python train.py --n_layer=12 --n_experts=16 --positions="rope" --extras=["capped logits"] --warmup_steps=232 --schedule="cos"
Below are experts of layer 5 (counted from 0) of a mixture-of-experts language model. Rows are named router (the router's row for the expert), gate (a neuron's input weights, with its number), up (a neuron's input weights, with its number) and show model dimensions 0-127. Each number is 500 + 50 x the weight over its row's rms, rounded and kept within 0 to 999. Numbers have three digits each.
Before each expert's rows: a language model's description of what the expert responds to; "comes after" lists some tokens at least twice as common just before its tokens as in all text. This comes from a sample of Wikipedia text that the model never trained on. Tokens count by the router's weight.

# expert 1
Description: Name-initial word pieces. Early pieces of proper names and capitalized terms after a capital letter, e.g. V-ad-im, V-iet-nam, K-12, U.S., plus the article the.
comes after: " V", "2", " v", " K", "V", " ("
router:438521388402490543479485537453517500535485481603550507524489401459506560501621484478610478528445442400426545489489466535407564483424504555538549534486472474599438423437505608533516544470467473590446444480495521534462414505467530500531493530568496550392476502446538427484540481505536517539490456573484469484579485491525488532628485473491456560557445573474535503518477497463508428540428
gate53:512533430559532470561462546564419465414527461489530550503582528518630500485414567608591574514473502500463485394474468469527433566503504466451491481477453511499420554603469485489556493589528488498492446477483512482521536420589484540477523503498486531492521481486611426495402524509546543467577469509489524496460478533392469419506454503501445494445438463534561563374486512468414473602536
up53:507562405511522477539446557537470483404507446483478532543622512490645523475410564579608566534474481553431466403511433467566414516502520482526507466494449519493421576571477454477582486554501551487488446420482502453487568471574514519465516511494532523473537507469555421553441521501563546443596419533459500491419478510403488445527483509587439505500475438513529554439545548490423482544531
gate54:531524483428562578402509503530469435568475464510546450597568579580533568457514516555546486525520561474452571549482532491446544520403492529446488508456554421505451457435484564504589515513465551415528482513487381478401582506483574462556427497514533533446457431508495504529598457521480438565575400555480545483464457491546567632502447532463522504471475490508524533418478503496406450505494
up54:456485474596431448549462516501529517441550495524475521503429474503442444521482525397500545484459486525460431466540507545547473438554448549588498432528470514476577553495514487491438468486515452561467501553494597558666404428438456596429515468451506455534598489506499465440410489483454552441508584551514467507497543538485488336510536446476519511444491523495519462526453436452596591528497
gate55:508505467465491453450577490516466538548535516509501496436552440571504481530571414440614558437533506385469533399540534496471489486510494455498494494465558476560454411411403543536623550479444569530536479453445548446478517536442435457589492518519607541533465534582589504576499510514522515435456528454577493563587507515478448543465409517439424565414468495494432527466535534469520440495511
up55:421474509456521439513430494501492507531458558550415445459487466439523477634560427526597435506545474503544502450512528456523492519489514529612539534566506542472444499506517530487514508362473533500541555515462573412516523471475537490634528592603516479579540507562486524557501496553544538538560636442474585478567529457462496477449483469434487534434510453543537455473501584569526508603479
gate56:520548461436528479497484473414443507484546509429524468457526531483448519488564528498576520505487474608535513576419589494513569468392454487536477622554483525581429518464502477506474504489408458469522457550469494495588515491500532502432531515583507368529478429422472561383516383559549487540474543501538531452524453572478443438518455468407428500544458531478572519476468406407463476533526
up56:541552458453515493522474476407441505490495491430530444474520508446458557488557512497565517503470466603515513580444587502529558491420450456525489583554458535559419498454474466498476502471405461467522437561471507495581508479515537469450534512599499354518497421403469537414550390559573486532444560502521543475543462583488450445524431480393447490570462537455564518488486404399470473521507
gate57:474541521446523575492488499469539525495602498510451480429571457501481457496516459506570511479505534471498602542472464503464462513395506528423490542514469420485454418412455514544535507482615514597510486440443591494505573546470463443603403601536594393467471545489562584614462495387484550459550491431493542477502549462412462558503481502485477597526504503513441526495510547500449433502503
up57:536438504527465454505468483490510478518413501448538509550459561519528513430441548506471526490493483505528415481523562507503525503604493473545517472471572626495564579576547508444484503530437496484528555571556385525485420407521504544399609390454404582508524498564397472371559521590533462543463466577534475494513441527590536456529539514514514402476500491498533470491490514497541593488532
gate58:449582477482491501504487510438508491471549412510523498570637590504499514537515466456582360475545520511497602634551495478463527405515530445549538506566543518540416429536502490521465540527506475593530518378404528491486461537487488507464554414502496583453467529488537529550476449455501486494476478521410562468517510465524574562526470534487480517435412438481490563561517571545541461600573
up58:468530529486527505475480482407500472505560391466538509533644555501509488522476510469574378453545510518503575599564526484450568386543583376534518494538563542522465436530484493529485508523530506546489510376424530463490496540460531531493514406445509560429391483453543533530479454499497452521421494483428515457465474507518588545525467535497464497500432438478466596545453546571584438558538
gate59:478475490541620526441496504501552538556501449501561488472467621544444521535505525491573528377483497470453450533422534591398539503469503559562478606419411558473506517492514552494587535573467404548523466432467467534433526525442430492510411558495601529494498474532479429504420539441431488550554479579485523496529514452394479511539535512482562475438580440520524577517490490466534539520423
up59:559488539452404498527484497518467496451527534507470517541480391435528456458484501502431454599484519547529571419566474452587450480536492464410529416539599413551494486489479446515423416465470615444480535562507521443554493456519512479513587451524406468484511544450463580500578485573590499404451496427470438500447519546609512486517488526557456526571414538515458450506486505557448423487549
gate60:556464496418471496529510562537487489505471391549524464460447566467474545396486463466466447468522481515453615461558545477493478501479547438498490566499508484488457471420499610613636544576543456503472451520428541454529518439463462527478556560506533572436444509490452557547536505516447432446542402558432518435472427503509545524509492410584506468493467395463571456458481545520465577399519
up60:481529553621518487498478460492513627529488608454480541509558511534523498555521539582554519497462536495459380547460486562569475527539486527522476434475550610514519472544518438466434415435451589552567538498561531521538481528572484540501439430459501357588500536554466500454488506454537607524419536439557480526468590519526525423492467550460481498579543543573421532541506533487532451542523
gate61:439477503370574465492513465445425520461522472445453465383448445454432521489468545576565495474532484456451522465516504504443526580488446506485525611407504572503503515499511453531552565527479454558453494495471505487539570520558441341446462505611519506473493523468481580566516564501462509512547531462496500463573524550554442450475493535521483494404572528516471574417556359537479473411487
up61:442483526333543459515502466442437518455501475466468477393434399426419503448455533547556502475530503442457524437512495540457558562476455531464520628411504582488487505481487468526557536522500466543455477513491487475525564502537468357446486489575550495466482518457469620521519558501471507493524531474478485468545496558564434441441474527493481490433543547535432573444552340550478458452485
gate62:545458532472447541635421504578477573554542538498494577486560478390523509446450513517489515484507490456429402567465478521417452509504516431491551413508515429572536498466574534480570522424456535524494497368488479402512459461474380420511527508486507458509568497457530497546487448461561398427428504516470483498477451492434449462530589535491482499445515524495479475451486514481446384594568
up62:490544470516525478400509519456497417502414489501490481507393547573497505558530473424514517443523546533562584482517540485468543485518521575467509633522445595527462487568458530512439496551550416455508462563490516606482522568530541518525555434527489568566444495526498506485502492555364562606518507498463483540452596526566590605506462416471509477490464524436527531597472474519553568453415
gate63:550533464482498565547556347527505459542434593519425455480491458501515448512473467472569469450455487419497534420549507453497478521529537444497449504551431461475481458463491544519456504508496510469441543479511493517460440531481588415556438535391572396404487533501617561445422577512579518402478502573532449546613540482511488501517521460437527514473481503494508427442602536525588432504490
up63:511451507506501515418552613532524535474556494489525567546550590512522447419420488503353589489496566552505417507466419529502569536507456404499485482505480331488550492573468439487537524456514530557502544471552550523425583531435478587460581472531541452514589529497556527520562435570487551477515421468475420528492533519484501412466508483543498498537511575539540551436526500473531524413505
gate64:515434478529499530373459442381502403553560481461477476526546489503427481497555507518552429481435490545540449516490501576444528493533491535552527548512509474584429507529488523517486473561577533533476514462478386516588437401469531530580489444480513473399500472550490474508503453496512435486473421568434445582500569577440441618576460619469412559514527518528537528498534405540525464490529
up64:475512582546522497549539546426472484433488480542605521504453547562407530450586495531433471502507439510463602591568562510520467486561568530599467463465493486601496495481420500549521420453533531488486481537575476591611517517570485491456416469538501528452558470451409482499522499584400547557465558532558498577480548547513473533543491472494483552634491477527530442518613511458497447515468
gate65:479539473492524463441549473460427450587558441470555469524538474428466490422608479442481510470447446557575513517501631505439526548459535474551535576483453386523480425571512461489631524455529444511457417519461641535452509493452455502497572436483531461455490577517484433519482448535504504554575599581549519538544478452457435502493412547478509479485517519540517558432412481518513553481541
up65:523498457482350501488596569481582400526515448510553575524541494488501514409522498473537510473465573460518574429525459483449503499463518551623407551504475559564514542531445515561550521465504570530550507525423541441464531462487586588546591492483474518428501506428525498493484482538422498483496470549579457496536535387430514610498474472463420498543463477536452573490498505559525514434377
gate66:440513522399493497492469555432524472525598536438588617581450520494527531533598518428455521579518493457462611529467518528465507564467463448548500496502517484537511514495614609489562431438519476470544467564448505482524487537545509444429565498453542500530480506461409488506486504492425425656464491591434519521542514501462510531451519477483376486454524540427526577543560481565491488434548
up66:438474507428546487466448528485510479502613515436604505563467523480571465535549509465431565505556501450498589482476544523420534552444476419518451474490498456561476462526525597515582428417565562504536431519477489457538541581534490442489554568437532472522458495448391575530478511476415395650483449491442567457521534516448491545484547451577367492526490516486507553521540462519484456465527
gate67:513543488528509556581526492492564483550569508548426450475461472565570495434515531475565437438507468464503404489603522565510495523449539462548465489446503482545452474504521621525458565479555645443477483411512485472477558424477525588566480537467539501484461469562594534475609459477402507448485487482473515449515512427511548482488546474518532533560538425467541394421440563512411535532607
up67:524493502467430494411427544459425575507497524511553524537525522477483497572474482538360562560475547586498573475443559438502487449495449490425548476528511544506611481507505395476503455500418431499455476540476564493552411523515468469461563444506463602571502590363453510522425500481606441564533459532477497517434522559512461524488461545469500476422434551506505556545535442499560456501399
gate68:477464541479488499600507476433480527565496527414484596558496580485486567490522495430550540462421481545569477562534522518411514522403484546442532508485494443552469433579515595550520449538501493524442583432523458533459406457494492431629478466501479498433464466501509504475529496582574427541550502527509471534545442463500557550517541525519498516571365482546555647504462438561526472414455
up68:506530446543539595440395506488534488447478463543538422491545546486494460464480528508488405502553403426475547532488573440651522447524542437552480567515493546493533493460556458485516490511561450520536434522518481564540548532474543539334493580516476454473556502562430446532438527476462481465519534533527610467452578517490429482508423507485550453423500526498426397449533496457523555585574
gate69:467559537365516444498381558393440506456509453500540469478470392482478472532576540551573409446484476470480520465475514558408491479440541570512466480467516463469500496560464446545489586561611491481518502466503484431515474480525517559512449443546496447476460532429466445521549606544553470633594543548494552512518446582439496372538496455479482558513504440561535491511459453568510521509506
up69:480538541385511419490403554414447499479478450495523524475429408480483467530606541533561381481470461462497522475481507559413507488450519566536475468450514465527528477547454456553475539555589496471524503477519477440493471489509539575528440438524512465482442552421465435500555606559527461627609533552495544524540425601454485362550493469486486555511536438531540516523445459592513518507497
gate70:532498441535481541480501500540559439436446583484458481556612504511455486496543579460476568491506526524514558508501450459453474545464442483462506464656503460497460516505569482502561453496425459465578403470456524585433506542474591460543536507463664457514483573552660468464481493507474513531456507562453437537531510523416446510520579471413458508499506433477542526444463534512462575446567
up70:527444465513490538470505511546510458481443605445544512529651532515437518471615580445457536508491564501543571456514472471432466565489470519421541479587511481492471540535529556471558460481437497407529436439484586548416476532471522469565479550420574517540465578589611506478534544557443503501544515543448452580523520494408491558547609490412462537495532428495543525446473574524486532470464
gate71:471554509531560486575533571552578522473528492520517458469477502561581484414449505505473545504562472564512565496556512504490515538484452503565321498565530475468552526455448477531520542555481522494475515458474500527426696484504437533572456501439531471544447466594560481542525449493530426519426460463594532476518410426480438448496462501509420537523401491433612498477463484493466458441515
up71:526441532482471513410436443431405479541479485473482547547556526464404480601560508497483439496447506444487503500444471524511484449502583489473647490445480511523483477553512516495477454454510477520529414557475476470575309517475550501447544487551443515477553515404436498427499527496487568517558523566443493531468588633532579548491522526495533466468599482539390520505538519519518557563477
gate72:508437509509511549419537487470583469539457520491566406491425565533550512527544486462450503604635479475523542439432511543393509443538502565492489553552500481410501450425509546540572480514556507502585428494514394514500488529516421430532556442566502595388502496434426491542502535519439445599516541463523478422521437564469439480477569453438511488511511430518502489469573450537559425503478
up72:492533494516454472551467484535388516469556450486439559462565437451425499447486582545572532406373546491505464553571502477557502525500531425501491449448498484564512554558533426451425482483428447497412574497436597502497503457520532546459416536410504377619509479562541492469498455468555591410483450506504537579465556444525536501499477497556461525534470569477518542522440540444471568541534
gate73:525614647559545503528396471457421537522421472436451506468505547478533521541469533586484533428408536527499521552517453494487526435448566475470508521512468533580530425499470482544494469495485443511434551461412476489495463502619490426523551479557519422490547457427389564504595426500447474563495393486398475491450538513485541486480545466443493457422519472542541463587431508443539495525515
up73:483422366472508515459543484533599463453588531535541478539506452505454470471527476416526467525610438456522519462473587493507466606581457522539469494487518439415503561538546528485531529489514562474583450554570528464521520456409564571502444497497462596500486570555569407506401584512493526458513584498580564562554421480511442520507460537513485484536481498411470518409588512566477495461470
gate74:491548500448486496471420458484480564518556534414497529544567506526456510467478563427527418532426479523529419470476459594432598501463513475442451569464435564615551521494508490519467470489505488475419563465460507554430407501528574610498512469502440476470510486469457478512485578488592509529445554459535534529544562481546390477566599543573450532536526510441503554605553580419557433546459
up74:517465507561499510545608525561464434488448456604499489488424519456499456541548475579482574469550487488482590517523566434571419495518465518595570447531548432407437470484490514497516528527515503504583414503566515491569582465476421440536441531502522520568497534535531494470505418518396469465536480584486451452462474529469579529432402483432517496494484493588487463389441390555427539452529
gate75:566472377522468431487505435479579541456634462509444468458555449482437565453551504449474497531571494483372556494526470520495477425492480504447534515470505527459461527468548582509549530509639532536494479414451488513530504518448583474478421557541568455546453529453479551598452528553513496461561470504531428424501565517524519534577509553521460428436445604565526562446527460471531485451411
up75:562465486398562559542528560392426503617556542541510602509482425501546558540473548435433525511536400531538527468558497425567555522485457432427495570418460517429510439469503488503477483622520502483540462456496413510517539450506430515546493506577432571446434450533522494463520531540458482547505477585491578530574475525465458480439544573577474499502608534519526485465544454517508599473492
gate76:455447501554552482557580512424541413484468441510471537426456486519551441443540492448610406386494465588440586524456551509467450489512521487490557561555469577509474480549549490555550464431539564516457477587499592523494641439510539598472528512457512508440538513548537502484534496568536555561513452433538532555469543445531565603520477520433451451512468479435432580480492555485521442481461
up76:537528490487431487425411398456473503523517554515517455589534527467431531508481511588460555603545542387647461497564486504567549537529479508478448463438532465485510486472457492456495539559419456426539553443515395419536391522470477404559491497528475488523453441471439496532441554510482461429439508600452481489480468544492442454508494541573538556465482522546537372520511417492519551477532
gate77:473503517566508439486536462522505498468423459529494478495533506513516446556490628559563470524555479503470525536446519560562489491463490556462476593508504558516488434460504553483530582484475516487573520511547572541448466465496473558573495446589456581497483540474475442441428507506485480662508586621553503441495566599502509410501617540533498510510380443456451489537383547527601480504481
up77:509501483583470441462568480505487489452448487515488455498520516521522470565485631584527444541504533493434512495463536563590489471489535530456429530485474542522494421476481561517558534447495496509583523518528547538459439500489441587573481466526514617491495517481505462478479523502487463627505620525563477433485560553515540381516621512556481523536360455449456513536377575531616513543519
gate78:496494524530512501524473558515532422459517567545558525415464477477562513554407426551437512522601404522560543433497478454498509433498534431472503472570382472503528436442477519560546508594553504481439460462530424514494536505556485476473556532550457468445537557458362478533501402471528386528505511566440511475547459532560460599520537434547552473524438548417505415533553488451499416576514
up78:501449506482561515481490438400486522553497442485572570496465464438570400528479473589375465497543471593588537492485535514520566463423474503557475564463563464538497474515480581561521542452481573483496581490469532446530579391578501620529511528504543468537450494457409469493474539516561454625500497600511537443438464567537525519477474526594501461581450476475442522442468472499528494423465
gate79:477446394464585530432520555446548509407453543529479536488442408479479549534466462466458552518563543407477450458505545591496397541504495416532441491489505495429427493550561556489548475457517495477479569480486513438444555485560461428474547491485492514457531529548427508498572457544443456532555502529375400445440555585500436508428525509565463525540513524408530628477504479559580434479490
up79:507567569513421453559489457580448504562557457514532452468558579516516475479560547543594458451430488591507517526487488406492609446521505547456554514565485507546570516457453441520423558534473477530550443517502462548556432513470505565527479477518560481554476483437542505507437556472547547494399491463552582518552447399502603454616482480440541486465482464534463366544486497434430588502533
gate80:411500521616496487518507408512571452472564516464499450473532425442503507568467553462551547480477525508555491480517556530414612584518482536523488559515524540496478443494445509496516510481533375437469472494384508562415472429464462439452497550509481425576448531500463408528513573543535480561524398474441495403553498455522492583560563528531438545560446532457527594522490576448471592547514
up80:433519513553488469492469420503588481455596487483495472480526421451515533574442573493534546489510513517536492494563549552422617570514496550536517544543484565487474453500473534505504523475532394437488473494369496529393471396454504466455525517519488438579465529518464402540504588540509454550509389475432504407549524458522489548555586514540437520558463507453522595562510581424459586557504
gate81:484382495436520573504649453490542462493397510475546411501460453451410569579467494476540489569522414505490504513558528571491559484503465541520476581510504539531514486536527475530422409598396399495447386517476477474460543535463550502476479536553485462498525560425521572543517465516479511550428433500558449478488567550528426585558518565505456467446418519443447549540469518498534443526488
up81:518603496531534411468401555522500545487605485520486594482523519514604425424550521513518541396480609454487429454496473440491511525555515460452503421460497437455491548494439521455588566423561588467585578441509538510521447524537462485519496471415526542490513431516459418490440514436499505416582580467445519551536478459479590431479469491519577535569571478546547463453549483498471533520533
gate82:526565494413460576521555466570504459467452590456479512501542536431493511475487479458438411495536533564518472553433549494500578440537488569553413596562410469499398560469469500509461468375436499558509398455494445511492456513526608478467523432594535490509432411483497514590506450466508507497407560546386521565517540500530443495578514476563540462570454556482472472461452507482521501558522
up82:455542576485481473548486494565473462477512403483464624484517525468452419497540458500513463522437395502496527501489537560481589448469521502561470527515515496447497487529474478488469526468405538470417432482450617402531490536508495410488508589560464472442505481638421468499607460484524545476512467483532403471557548437529482520501534509376501486466503521441626466563530409547490394512521
gate83:499502523574505474482519441418531616437534572420495511521435513451482436548546458536464508505558454465502510531458534507498538477574554543437446607428472468484439527460498509566451427491488434587516474605549549522540640548552531482436500553552425437460412569506479549531527454574516431615551506454541462419478531435471458559482491421508497498527386465522534442507500444476448564493481
up83:525529462489422443441504569506525456544498480542493602447590542591508473466528545558515470552437439552467522520468502570481422489521491444462472544513455638576561506463536478560467525476565517500490432430457503568533437398500384541466544538535480541518526459560519571491464495617485450534509388621485480479398507610492489593556495472490460471532523500511500447577534547489582501484493
gate84:423469449429519623476442412459508530546523513508428480511484475504420531533454487535509511443461405446502556545447452522525623531414484498466499551446487404615455397527514562530525485520485467525486479478580477578588468480424485462504441566518560550390394534549431534503507510433536398536503587542472538449457464497522481575467479565513488561490514471592511465463483519425493533517453
up84:489474517527429382387449541539458527488507475592501536549537523442606523535525523524515509515524553536491426419634480408458460468523460462608587410518524603453504571524468486504410556484533502490532504517512457507449474502529464513545553438457445452547507441394644435492586530536502532446475483468479472514554534527544479530472492543572556470491519521422496461575548567579510486478529
gate85:489646400473448504578459555495473448582456535554505506530534614579527511469486508512502533463547570556508597561555516593521505463504445480493508482468445482577400410565541557486460557506479481525510516471438439502437498467427531494598495570560561504434466582489445505511538511452495440441510590549577480465536476492507512522490414507442430509517458486528557474413448533406513472448396
up85:450492463460531502523442510456453522537498484545445455470543460489612522565430505526558379433498515502379480465484568555540492539446511533496493517542540511447547480557557504517468467537582618550417497460579572481475465414443598527502549493597434498410437519498607498528498537495475479522549642490477495510576435495485504461528497503546412526559530488455529495438606545485469514612506
gate86:421582489366447549511562473457561424530572516547427543596475497416504459593529538481398396517527502550461492534528476491560520571467510520507516507584503542541423492387514512487613436418442547572521476514497493527578441564467451536504537550550565386577516448498485540474514555443472528466511502514504585460511461524426490503458512490542523431479466512466417427456484452436509473481552
up86:491510412463490489510531507439533323524538484483456473497513430449517526480528521473451478437417458489541499476554442485485529498515526456469441513414534472543482524404457495480622433516459551582497432508449461535528594527526476527548500534508604428487543399566524494414555563412460560434558514516562481374480458471431532556567474517541479452614540459565463453467481528433548499496499
gate87:488485533453479460416553521527495498607493433449469377507478472527472503476454522462489521535473523479531496383464524485443463465435500472526576549555471503520520417435498526448503440531540591453469470367504451407501472440493494509598494480575499487426481540490447466402483429646517519559532505440480490466430508541451490546527528481544451417486348509546587468470420473428451507460481
up87:504558431575527525555466466518459526460503525558575575537550479463525472557514450507527459478511523521471486638490436462595600492511538522451431481457558513469496538581541472508455591440509410561521558609515516576538456518442522507477488490495453430532516454537584528601533595424515512459556495560499529534618509474557563430506455538445553587446623557469454527535559520530537529526528
gate88:506450449556597451476545522460473481504461462574497593471534510521532487517547592503507429503429522428454501487485446556514559380500507580565480527525483570556541574476462523558554496494496487547544533531465534539526448434464575540572411461549465511486522456586575467592573499498537416600535432558526470405494430602472505483584552477477378497519442440481506501508485549492432401531466
up88:513564502455375546567431517500448567502529487428488340602431533463493491438448482581535512431525481596489478534457544495507459603468448451486547518527504422485493513476520465439452526549514541461443474476537496509490545547476484568431574513437517508479536500462472502344450451466506552432509565490411470524540610470515506543457453484497598472505511522490491539481519459423529646487500
gate89:474523495503480531437480480514505525576427442493518466557523508565457520539572534538489491545441430509567482553504529498408319467539484500407492533492575481489570463433437478483504540520481519483513407517465466405497484500514568546495404477444460537403499394604577533445511492554476436424538413589549522490431550560441546556513452448498417515545454504427463464489601481496454549511498
up89:491501458530522457581499490494500493419542502468469584472528407346491521491455493464548475443590528490489560456524456507557584456477500527476496546473466527503467519536523474532435524442500545524529503425540471617446494550541389459534602543582541472505586589407481499559466519453398582470453627443456455498489490547542502469443495563559523525461535499477472455593435537531480516381490
gate90:493504484429549501474397515452437538438568472507574428525507461506543445445612525559454538478500424390454505451483531570372440533480567557548486471493447570554560532518471488531526577542552571477473493561446560548543519544464471592514454474472498523460489364515499448510544577488468507513540487541509547487425580517471397467541481516464503544457533538535551510400562440401503572435472
up90:447525506436521502481419523465433573428532526483578465523545484554480444463565463520496532480495464435471491452511526528436388553416603495533508426549424463582555548498497455567497604557562553505513534490408532520527565533496472558558479440415515543463535367530504495512529566528532513518456482493500555433397560428457451447494542445466488455442566543551583501459529447399435562439477
gate91:575518407394538573467421473443514493521477515486500453466557492566507528526479446498564512418485549498434513477524568624460514485476520462554464555513521587549544488507546520535503472644495529411530547489515530426536609444492540568496461527442571598451477525532438472610521544573532464579608466490560475531483459476436513504505535570480452563451553524485495641471492512519547519552519
up91:455471574606486416517602503557484507431498479537508570524459476450482476486501587482458487576512479510557462499473453435528476506561509532423521451497490404440493492498474446488473487350501506561480471556480485545467374530514466353501520484563455403536529473445525491414486457407455531395413515513431541446505557540539474500469487430496535420554456489520544371552510504512441468474466
gate92:502522455505527538404530533473489532486472511557563532548469509531477579546532594532526559491482589564400554507523414576463503434540517543456508561404509559518503510529506456521510430517448496536528478485505482513613449470529553523564402561508402574387446473516466510517573545580498576583548473541521438453491524553515482543624519438459447490485559553516578609523412472436538524555465
up92:581468500487639504402494487514549346537489502484523480579448476486440570621538568571514459570588462586504508473607483467507521457472463521470514445542456558489496512579548439510516557459514458489582455500524512460506464455459559509546473521473524522485498591546505455463580568525416463435560531524497490527437527490414577546492551544563488555479598516471461509547381541546487483458532
gate93:571544502536512449538465566486521503520511493474565494475475476520443543514512533465607552504474393491604515566455430512441576491470510508583561489648452511466503516609527467520554455501487464573484516538511605507512539530448540507451516522540578527460463502466585469469492479450604503523498576390437591452470508526453531534480575597595399562532532480485494471482446520445430493605548
up93:588535507501513455515478561454554488525501481488578460505470466541453540515505557447563557520487392485613502562474438521441555481464526494587554480641457514470506506621532456507523475482501472587486503539523622521515528561435568522456515497517593515481460489472586448459504489468597505554545551400429602440457517519458536547475579551575401568516523460471481464477448520465410498557543
gate94:506424470457531486444486630555460507512544484569493449535596484440496482501548462543439472544456507494411445541445499503450473493516516594447583471552473481424440551470594436507477456453619543577540447473470486462541502388487531543497452512497550567462522508505606610567496500452459465541513590492581538438421543424484468440515507571535514467501483450536549484520431454455560607550518
up94:517532547403506443457409537444519472447472447457502461563580527599586457454498484307447491531529555557512575465643456500522434588500496506518566554525489526401489517436535545517496595491528494481536455538534518566578475451573534457417550463507518468549481558521537454490545577556491557486588446513517422492488549529582510546479498445521507471438499501461532556497512517528491429450482
gate95:421433480442564427499534497479500516470489534521587489382517483584538552433479609519553433495463504517477422449411502458407585445582504568529446469502509481525627473466526549464482513528500516475440589544537481472497512474477440478440467587525540459432490574560476483517468529504471512478469437515501430436452423506525479359516541455379498437466549494504496550585448540495534450598510
up95:484493517396556361474394509451491564479486500540489481430532501570524464471468525573463479529536447600486482492538495451506461395594545508469454489589477418488481389539544525536440516518495517410430493421486448428491546468540465508531436514429520414463497537530547566607490470500525516516538476469383473494416525542521531473532601494535492457482528515440456460535556570472538510609589
gate96:572450509410479439468505525442467516518547406624506492508479501532517575553483588405504475564460447476473512555528534605509514509501510533510538406498549578517479467556519597512581507524591435496445479422555436511594451419471554525570522519472483528509484470494472490472562517416536504562458457609557538542487503620501408501577573536525458537502531465493498487539480518613572584524527
up96:520511464383443502476484612440457529476490404567476579554569486465572537564443519404475530549506558444525581545520406529521475569459405522474465510497520448492471540551435539552603567511487395504423526447488458534479555423543465465504547509449572518430435492412545546578461471541496507441502434548511575503469521483502457491488576476498429522439537515573452494519493532571478582538593
gate97:500541377495500496479434505463483449485504496488587553597614486467567482474558554584473513482473533519575500527463453465436490543526547512471503389512542550560439437485488495542472591499446529443457524449408556438586477435490509426505501441413477506425464359538537488552559408560411465478503466461460486508538554484447596532525512503477474497535552508450480524550398401546537476487436
up97:566470476540524574539460557438498469535567444487445505539448580428513482418483476481368424578445467483501548482450470550455513442464509452505488542573574500469503524450445477503454540393491474554545555524545566510542449596419525373447518455466541450419595460477480524381524542501480507455415543548487461575520435493478490522493519519563530592498482491393500460579557520565478467448528
gate98:448414490549380622493534589456573519551479431502478512497474442516510455507572580496448492420525451518574449490426521461495487504606521577548516490498507519490630542509488547500487603466431490563449479571454510518505535510492524545582450526591475538463606515477518525466456506439469600458380465532492533517595477482454610481463510419467490583528533514554554493467528502468510524525436
up98:450400467551441633515467486486512543509452466473502530446580484516486462500465550484458502410524523585602497532470504386504451469456555534539477489549526455461572531518494539550542550481429506542426527481447552481485585539495546514576459518514506547510606520576525578532436425512435620482412476480482563453512452416434569467497519490446463560501589442537568539499531553431480613534542
gate99:538475451501472516452516457497474492482489483495489394479457438560585449494543523431531534414474452544492547579533620532445559463453508576517504503456455475416496555589530494505495542632507486540540415433539458501470445456430522509510565487481567581456487553424492552533522642541496503576511465549629464565562522496501468575551547562469419447483555544507425497442546476561477541536439
up99:467453513445493534563482460573427438493499439492595455458526431559542424485546522458467473463494474512563627536539490520536467510465578527527461460494465479470511494615599486529486492560552549580535384482437557438501521449469570496480526546560560582524447524479523591546408588586506509522487441464497603498546469495471519493545417539555429453454536526511418577495581435497504457592488
gate100:495463452447632522560552526520475626511514442509548534503582555562520503460544552425539536408527492496460519499546566622517513519421506475536570559424514382488471471578547528556441494499540414494488379402532523495474569459518449499454478482507530484531475552500461475541531501480486541511481487562589427484482560611483465539484499519398418544587488521544465590423566507477501489507482
up100:580447513548482466462486438444543500519450526506452537457483478521482453374484561516393503582524528476496488456500493506509481476521534497478438501523544648448529511365416518486469455525513604493488530556492510447558423520498548514515488545533430469433592444429499476449437476566445461512573492506477546492462477455458519358493564461584549510529505541474517473574420446481567381402461
gate101:508491494500434496475460541500392628534498508600498482503517506421430537527554497476444421595448598523510512480587530518489568495375529500534540519537607487613504502625571548523474480414472467537489476472492551533478457505511507539518479520578427466509499544435488480522511533514579543567481539409488471473486519535414588519602480518383475475516468561547526519513496548481391570495547
up101:506510466642448498556468552525513446505570481532553590489510535500447484561520541570422450526454530551540565498524436450578480476514465503470474442448473527568502529589565484481450425482567531496412493554532572422530493530472472573496487502517493553593576568552556523577430490514512482473519602466514516437572593551438402518476531474447465451533487506522597453576500470490345527547491
gate102:540498518417475468495497467505467581563483489562493536513600495539523412609421467447495524455450486418478435495550438508464452406509624481503477581468491612480518466575505491547496545475570507486525496497491503418437549509468453409540492490531480441394468562517481587490526547523445542486495448571458411574419404526496491515486607467549505486391415447465495486478517530542540409549513
up102:462534500595522545494465549463527424430533513417508482508402497445484550380552538538474510535569493560534533488435523503538577592484401530454538434554512409511472542467454515458535505553416515489482508495488549581558473529538553595454502519476574521595546444502503408544509436477541429512534548432537560441564589468494517488538407502450514519579620545561521523495453406479444541451474
gate103:519509508505519582550457460462430403560469519513482524473513409468440509550539472540535533480523534472526500522443535505445526564421449551527503461531454492450483407472461452534559494467490476431404548397475545541499511570489554456537528466451468450497460512598540492497583403490590474459437531576444413619472409605493503459476496540491430583462486590389419544551522509529501546586488
up103:473485485499465417481571536551550582436493481496543495517493592544558477481456555482494465497508465512494502481562469512529457449594557451453521509494526508529555603504516553485454524513528537548593477635519453446527475408541477558480459526539568552528506496429471522484465581517402538554546464406556603359509593400499492511485523425477572432554527423583592461483458484495486460414499
gate104:506581470532547507578529497539485475549530526495533478526545424549511500539488517488599511423506541449509503571364460489565459489472520602545520470523410536496518433503406500489417566477467462500476510482511461437461481393417484524489495552534588509449564531440527444492373462572519453492537430553476504460494633544453550422529557496477485621530459510428450533452537506480548447620514
up104:510513515521565479552557463521485505561564490474504441522532392531496466488453482501542511412453508446561480587398491451516426423486510547458441455496476547527554450508455479537427525538508509482411482460500457422426519420418530586461504529519541436427563490525513427501405461499498388480488456629544515482532618541442556455491582535451455555524440513442412553438496452486567460597499
gate105:434482473529502505509412566490527463532528509532510517420471476596566517545434515612565503355493441593517463471551644474494466524554546506500464497511557437593476452523482530506534500499441526518444491424596544450496593493507403477648532512518478472532411572520548509486460545525408474545472436462510491563520473443496565546458459523513450513410439538514491508437423516478556548498468
up105:587575542490501484480540428475475493508410510463460480552560505407428493440604499399501516605498528386553538496457360526468561498495473523466575530482426605389500547468491497497463473491510469468548479524436453566530416519473619521393460495425508516420575448493489520534537495488522565440600531521488452469515553518473462473541501525479507480567527451446497499560566540536476465496586
gate106:584385493530608518519422469502597478609454522532556461528496476477414510539620522552569498435478446450400551487518495522435463465530514584482512471504499483575571459571600448473535474560435533454451491467588444533422481515424436468535478547436491492479493535526504559482556436543462500548469403534509515455520587499526457584472519469493469498437457408419495476502458489460592559472498
up106:587400489528630516570448465487571492578476509501563501575471491489446520489591539532550492472444405469470533494505478541418479461488498602504495449449550465588545498562592479463509426560464515465488496493577442543448468503398416515567448554456490499453502550567560509492558424533492486551478433497530532425539575444523410584505527461509470485447451424429514484513438545468563611495470